config.yaml
num_hidden_layers: 13
d_expert: 64
routed_scale: 1.0
max_steps: 9086
Below are experts of layer 5 (counted from 0) of a mixture-of-experts language model. Rows are named router (the router's row for the expert), gate (a neuron's input weights, with its number), up (a neuron's input weights, with its number) and show model dimensions 0-191. Each number is 128 + 24 x the weight over its row's rms, rounded and kept within 0 to 255. Numbers have three digits each.
Before each expert's rows: a language model's description of what the expert responds to; "mostly gets" lists some tokens that are sent to it at least half of the time. This comes from a sample of Wikipedia text that the model never trained on.

# expert 22
What it handles: Word-internal pieces like ur, er, al, or after f or w, as in further, suffering, fishermen, sleepwalking, repealed.
mostly gets: "aught", "ale", "al", "wel", "ur", "place"
router:127175132098113131130142157144137169130111144109151123094125089168156165111107106135172099127106149097158164120103139143180134149102170154109146124131094141123116178115114134107166123141122124120159101120161134122186158127131142137145145119125127160166134158097137131107131096128141135132124112152096111145134164141123139106184092147142118118135148069114128114099156153154095108145150142074120081128138114118077158148120113131092157115121103119145158113149122156113129078110157167120118139113124161133166076141124161098141162120116056142125117136124086141121102115124129101131
gate0:151108142073132137107153141123110166156163143099169130115095146129075133128146122135140118101122085118131148147142145142106121137173123128177100113125082140157112159104152149138129135136120150098112173151121146144119179177111149113115113131128129165127140127124162158150130136111125095131141096122134134118116109122114116121145135099108104113133179143160087096131129140117135106087151132113090109149112122099097122111091142171068126152164107085133111091150134169107064120106158146137108103139076112158111114118124124132130187119142130113176116103148140133101093141123065113122
up0:106122136131138126139153130133109088135129151118148126110188149142121145082151104146142127115142125116134164106074137165141107104114141109119127143130143140146125142152153092121137095157123090093122128137140118084130192118123131140134117151124104131155187107108109071116146109148163128113086120106137132101125088136142129153156097168118090122124106134085123121184127166143182153117147180117116127125113171109126104138125118112139115162174176073078124133127120190129153149128137151092161122125151098155143096143139108156115113152125156152103104135129150137130092154145119167104
gate1:150105148111115150168159112108113131137108147093157129094059090104126135113148163165071145124124097117154115097147088141136146128140091096131110110105130103145123145063112134119158133129145157119125124154184111123119104100167132086168108148155121153114155120151166129117152112107114133134120137094139133147119122139138145102185116147159160149070115083096111134107090119142126121136134109142135141132143122126153112138105094107161147106129125171175123152142124170143178136092132132113128127100182115123194123113119116104113115140147112144138104108153109167145161149128153105133
up1:088096132122160141126109135123135198168142162118096137163105138146113151146122125106136096121115141111143139124137124134136130129121157130130125101099092116139103122112133132104137104139106092082157176127092116157122103100106155169162100102138129172123145131128115091077134138131140068109126150097113091066147153109154138130142102100150142098127142112107131136140099118113130113126173109113126093176074146107096093142159103164124130159170155112111120099118146103136147114127118127119127128179121111190172155160143109131133128124134117110144145146069089103113100122111099154119
gate2:145094149136142101148129104106139148105159087179096139119161165117092140134104129110118144126152118122136122115120157109166127107129133127121133118121113136059116120127161122119133100145161146114133111116115123125146138174133123142104113163164112138126109109171103096107094111152127142162124131081160155118104120128047082145112138085123129148154165121121112103159119112120151116140139113121107097123149162136163186131132137181114125151068095128147148096095140143145116136130115141113166103115121125097170081079085103134123118141137158137125120090142119119057109112100145149126
up2:124109128144113082129143134092107123110091116120151154119112141131129160115137103115141128139137103124116102127180140133158143087142142113156136081135134148124124128068161136113175106156100125125126158137138113097149112144130130194156098147126100133107134122162093113096115108193125171127137120100159182110111116147108131119158128139185120144121118090145129132169129147131162140167131145057152152149138143125134162108163141137105147126128097113191156129108123141118147144084142112138138129154154144145135099147110131164102092145118178137083069107135132159094102122126137116146
gate3:112134097124157186149083145106102122137093138104112130126123156107133134115157126150099135125094146108106125141171096153120140101099133128104099095137133178126107088118133141119131125096099183133125127141114150144150149089123176122140103133129131132105137115152146176157099069105099115128147126129084128067193148130092146153174133140104098117117135096110127114156094118134133158148121125082092168138133131068126116135156148129102121170109138118151186102151127117185130123155147117095138141125113110124143139138146133164142123115127168115131117122135122118175098100123099153156
up3:151098133089104145138104149116109126125121135090110130123150125160141103123135150123110136125136125130132185082170131142128139146148165091140109090174109166112126137095140133134138129117092119119160103125114121150118127122149129121135136105099148067118111166094170165122112106146122106116133109106146150096131119176093106127166138181134115089110119074130169093114104123139146153119130144114109134156122155099115117155132150122097111133114145093179183102187071138142081103102136094116168129108087107137135111171084160157126135103100137154109113100130108147153129157130133140133
gate4:121099119124160159086183154122161086141157140141138163103104123101111169108137164110139129133136122111135171109169144157187135098089146095046166140131153137159117137130130168132161106125132105116130115106109159118120166123155111134087158143116128148126163101133129136145093138100114167146118138178138098148138079111147145117165145125131129118125117125110123135134100128124128147122111112081098137159117168102143121100117130148135133162157134128104158149101128128091079141122139141143129124092160108136135134148144106097121147164131105156119149103177132181124097178115162155123
up4:118126121140118123123123121140079120095148119134063124103121161173131121074128100161147144105129138127123127137162120118107111130183143132123117103130112134090168143138162088116110130117113144149115111161136125103163117101120126159108100134139130190149119148096169080122118131107129111127095158141122162119100132171118070135066111178077137154117087133137147120091147129108099102119131132124112152127111097125139158148128137102120124075106112107140169100138109085171169143172147136142101126112126133146187129150137114105092100136115132156141160134117109139097140108134130095150

# expert 46
What it handles: Words after this, it or that, especially time in this time, and after, before, until, make, considered, as, to.
mostly gets: " before", " After", " make", " until", " making", " after"
router:098167146136111185132110168129105124130107125179112138122127104135165175118127136135131140105162171098138166087132126138133091161084140134163139113157111129120085109144130117096134122122103157134131107106124155115136142165098113118143139108091094137148155123104133163147151080110094152140142168128107124143125161102158133087131121163096117165159112121148113141127138166151169119094139117107146153138134115123139195154123111128113092162102121126122124112181120132090124098103136129098130077140123119157136103095129086132094136071107099125096124086133112124073120099105131110108
gate0:103158143114130148102101162159144148129147147145130128123082151129128118146131116105104126135152149140108144086139145128094131121149206108114126115172137098134126121138177139169145130168090098112098146152104117124105113173097131113143132107139118139138159162128163111125125134136128135118138135116038086130161125131128125141146127087151164140111145101127148125131092123131154168140177115145104108114102105160138125154127132135091129190170102052125129126127111181113110113119142142126123142111120142142149138170078112144090167120145097123133085173131143123163148127150126113128
up0:111144122112142163111089134158126111081120161157099156127111145115131084146120135119120129140126132104108168090125168132115134105151133114107093124173120109113141139133149146138136158195126088113087158139108134101105134164096103136144119123148135135139178157116137083115141120114143160112122181111097055150143109141143107143143123140122150155130121099131154123146124141119181161118138119082090110130121108152155126141136145157086154146165103068097107114115112141127142133115125195138128102114099159120118149139078106128075120162108130117138083183139124123134156145151144126127
gate1:120099154089143138142157113124127126103118170106140126120119112077117131155148154116134134140141106097148159119147107114109091105087099103114153096134103105172112156123127115166086101127159156122153154136155142115166115129138168095123108125158119122149126134092158132154141114094176134075136155136118167125136091105152100083139107164115145113097118126138112147132172124140139109139174152099139126131127146101167091148152134191120125128142113146156109101121143148169131115098105129122092142075151115143133123093130115092112140078151108133132113126189128138128140124107166054140
up1:126098119108146097101132112110118157111135124148118152093174125165086150132100127131105109095146114098100114107132150111145119137160142137135169117149173145122152115139175143112139137139113121153115150164109125128126170139098126160155099127106084168104162139105122106136139129130119127161185147128154131136112177096139179127167111133149112103121123091111131093095090067129116154151127125119138168143088137122154138138086180121153133169154097123145128137109103080147120167135123111119170162100125122173149167117109112125166141106121092129113141139096118168135089127167107165130
gate2:118141155108184113134164164120134120141106150107155121110155127135129107115100113109125145136127099121138144091124155127122112114119157095125113181142130139130118105122140084143118180107095133162196120174137112116157173144106083149090121141108117151085173105117126159171099119089110106163108170109138118185138089125107100155128086137122134122152112155146128117096105112110173120129120120125130117129133137148145115100109137105119118129162141087131131127163118102160113106139102099103112164102167104122151176114125128145101133110167102169149095145089171092112132099118118154106
up2:144135102143124118183111124187127126141112140137129138142084106124114109157139131136161136175139125121153122132091151111165146118146106134139121107129113129147123144124147114092106146101155122123127095142129146146153138085178134128157142154140160106140172114151126089080117128160119159145137107095175118118099088102169137094156158178164127142132129125119143122123130113125128133142110122117179177087143130127119129139107088157185162109115129173122119126104121141150103155105108108122116086160168157111119164129144091139131110171143142106114104094170093154083166147105186123137
gate3:097162124131134141123136148101094121132147114138145112120125132124070118107122123135167110101101138112102154128170139129110158166099140118134083136165105142090146142137095158149154143095164133097099129149158144121127146123135141169167121172136102075090095115151132098121152073127155129130160130139152119112104140110112168132152118094093112107148173081110091068144154133123117118107124087131145115095133155096168160134155136111135147170118141136129182137177112110111143141129130082109102138122153171114138163158149140148152141103106118136141157114116184133157098144143120129117
up3:139157079100115130109143124144116140060131094123114129125143117121113074118107160111135129098089086130147141130139129123138114122108120136141138123110093128131091178145094098110132107135122073170145109145159141138102108144130110127116162100141121125140170103082126132097126141146050140102099165141091100114128155130149110167109114158149139094139148176134150128114127118139142129152105142108095145130081122136113121121128095142158084123154154118111152084147107114095140111115135131134132131126112110113142086106116142079090120074074128141149095196137146164132139126139149123095
gate4:118104146106115159123132149126156168148118119137091166139102131141129127077119194133098118136097121108120175127169169070126120115114125094117108109139126141104144166105113157129127133178143116125142127146121129127125138162147124130145109140140162110117125124107116138133149143087117138150147135126117116163163088162119111114136087135100103162101145071130145098089120150085158160136154048067149138143121137149145163122173122155127159071140153120083133153104134129110122120132128145125138123109130066140137142113113135148135106145081081137160130145108162161118118144146137114118
up4:102102138132135122156085088095065132107118098120108166124089154179152141103078186108100118145119130109114152126123148083120118124108142121093125144139137089123109146127154128138150145116156133181134096196142112140153124144141113123136091133151112141127112124110162105139137142111097114157108153173138142136162090149096121134144121145097094129140156076100147102120153095134151143136128106111154152116101109175112171123166125126097132076132122126114090136180125135140140126098151129165146127146104105158160125130143154137122133125136085151105148099121138116076124125117179104122

# expert 38
What it handles: Range words in species stubs, such as found and in after "It is" and "distributed", plus digits in figures.
mostly gets: " found", " tropical", " called", " chemist", " showed", " GER"
router:097136107110122160117140118124113164163122104169141122123108129137132146152110152133139173127149164118151135119131101135161105150090126140137147118147123110158111136138115111113158088162112136123103113088133122120135150169158127093124102166126054157141137155120110159127135101123135138132183132119127135122165152097166119087172101129105127170136138128115180152123160125159191085129144098104088094123160113118143147127091121096112083154085097151167107102131118153102122115089136138128105084129169202120144112146153117119113128112140113105137160093135112135097139109099137129116
gate0:155097150081123122148099169123091156143129137134147125107066148129120148140179114176132112155126126153119167132119137106126096110141099132163102148155118108155134158157126165127142128134155142131085127125166127118125124149117116123099150111177118156198116121140133152115123107103148100112165114122149107132114111114121144116154157132107147141137127113112115200169110099124168121129161116121125124101096156110104138089120134079132118143128109125102090119132117201087110158138126135105141142115120134075138119166104147169144134144192103133171155150143110107153115141120100120162
up0:155095175137141100111085143120097114178173111095087140155129154137104113143111137131068147126115109132082173075096130110150098127103150148097117158146141151103103133156165073166140159142121088107113106126150119141140154136134150130136135136129129170195176142101124105132182099106096151113142127133094144131157146174121114149140102155126109151128130178119124074093122136103143070133130113120118154133107101096159134137126138136111144153153141141141093150136124114132111142177144124119131134110110150152108145128102125094145117126097123144159102111135140089121113145143154117129
gate1:119106144133149174132174134135124156149084165138126155153111145120108145174103143142183117143138121181182109122108091111143121100122110118106119127133108113194120114144098133146091152134171120131123170121143160134094105133133164105168114121179068148105133182120121092124144099132064115131149079123135141134126144116157099089152123127147142122105171109109118163140125124119141144135153138118138132133120091091184150115111129103139133108153136129129115102115134184111136112117100122126150151107143121193131138106125119151140164146159141107144132135128141145128110170114105094159
up1:116151122124189110110092110118074128161128153095119140120158075164098145095104097137111105067125096121146133130136123145132094124103163119139137137112147153113128141111140133124105068113146121119107165128148125159145162105145184159136138112099124181147187119090137139139123147138156168120144129093111122117125127118186158107108153087144147123119101077134140102134096143130140142095146082103120139148099102142129117135132129161149123123137128095123125120122155113133137136167120139127194142122160106157145085101162091117143156118107135095143095132114162101127109130151100158122
gate2:153159188172133086140124112102137139151144086111132093141133115085110129148124093131125115154154107107135112119090124160091101141127124128139156136105105180128146105126120151093133163116117148109135108117120135120147120174108095124131108136127148143116171160113147128128101138138133125120160140127149106146110153165180117100076144112099067134140136115142102109141146122159206129106098123109124079122157105130106160132135149126139111131106151111169130119105150155181128115122151118141128161135119118132150154091156103127171151085181098143163129094120122087074101152125126124105
up2:101110081148104097155128165140140116154081133123120092153095143145144148085114084110158108141121089136115117113117107098162173112113129155142100140132141160094149161122153138145159130194094115140086125145135123140138149119146123124121134121130122115121135111125118124085144134120162145153107099105133101098130141140123154091183135122153197161135138149141149165090107137107114151100177126127157154124110112117128120151097120152128112068185090133125134136152114100116076154139127121114113095139161131121114107160136099150120071128114123126115096123195108167122118145135112125144
gate3:125160125134168122106128106053127142107155118086154142106091138137141128114137157095105114121106116118149098165181097097126139128077128122149174059122156136157117165124120149154132066143102121130098083157121124171139117121104139127169124158121080080152123126140147146105107131118102131124158147107143122101129134136105143120168126114095109075144116093139158125133091153162138120165165148133131147128159140144130102153158141103105143113129094128157143143081165113100113111099140110137139143133121158111119133142129178084158128114115133135123146111105145132145104115070121130109
up3:140155117152090098114152161122124103121118127128100115095140124140095108088136087155173135111090103130121155063142140148137113128131135134139129110155134157119131134070096125109148149178111126142145150140103144134086148121079097117101090144166121077157145156114094103126109152124064095110148159179164115093131133198108150123099118159143110142115150099107109127133165113125089088095129122131127128130088133132106132119129098127123127143109141136109136119158085138151141136160141124126122144186117124103187160092117154120137100115140164144141155114122148147150119147128136157131
gate4:104086142132110123138143131163119135157104122152143143113120101118126118140136162153137135171116095052159179114131170119100114069146139144071114130153140173137127128110114176133103094127139140102115121140154108103115128148139131086060142137146180107130132124059106136115141134102146157099119130138144141114116143107117125107140135097148130122145125140104089149139116135137133120114147134085116106078173137156146100153125146114107173151144134116090136112064121109180120171155114157165136110138131149109148146126128101161127127168150117108142109126117133163136181158142128133138
up4:130115128131185123142104133112145091155127097115125121149153131150120095055118103103122096130114137111118178103142163117086108114134131157109132095086096117152136166151124119120167091138135117167158141167128105122141146091136134113098092160152118196126135130129142159120117169135173094128096136120124173115133127161147123097082104161159132114121115148152099100145170111118118136125110161142102102117091144156158174122096154113145138090123122144107128107119147129126091141162084132181121106147141126136159107112120131112134150119126137122157158113109162123104141079107149170101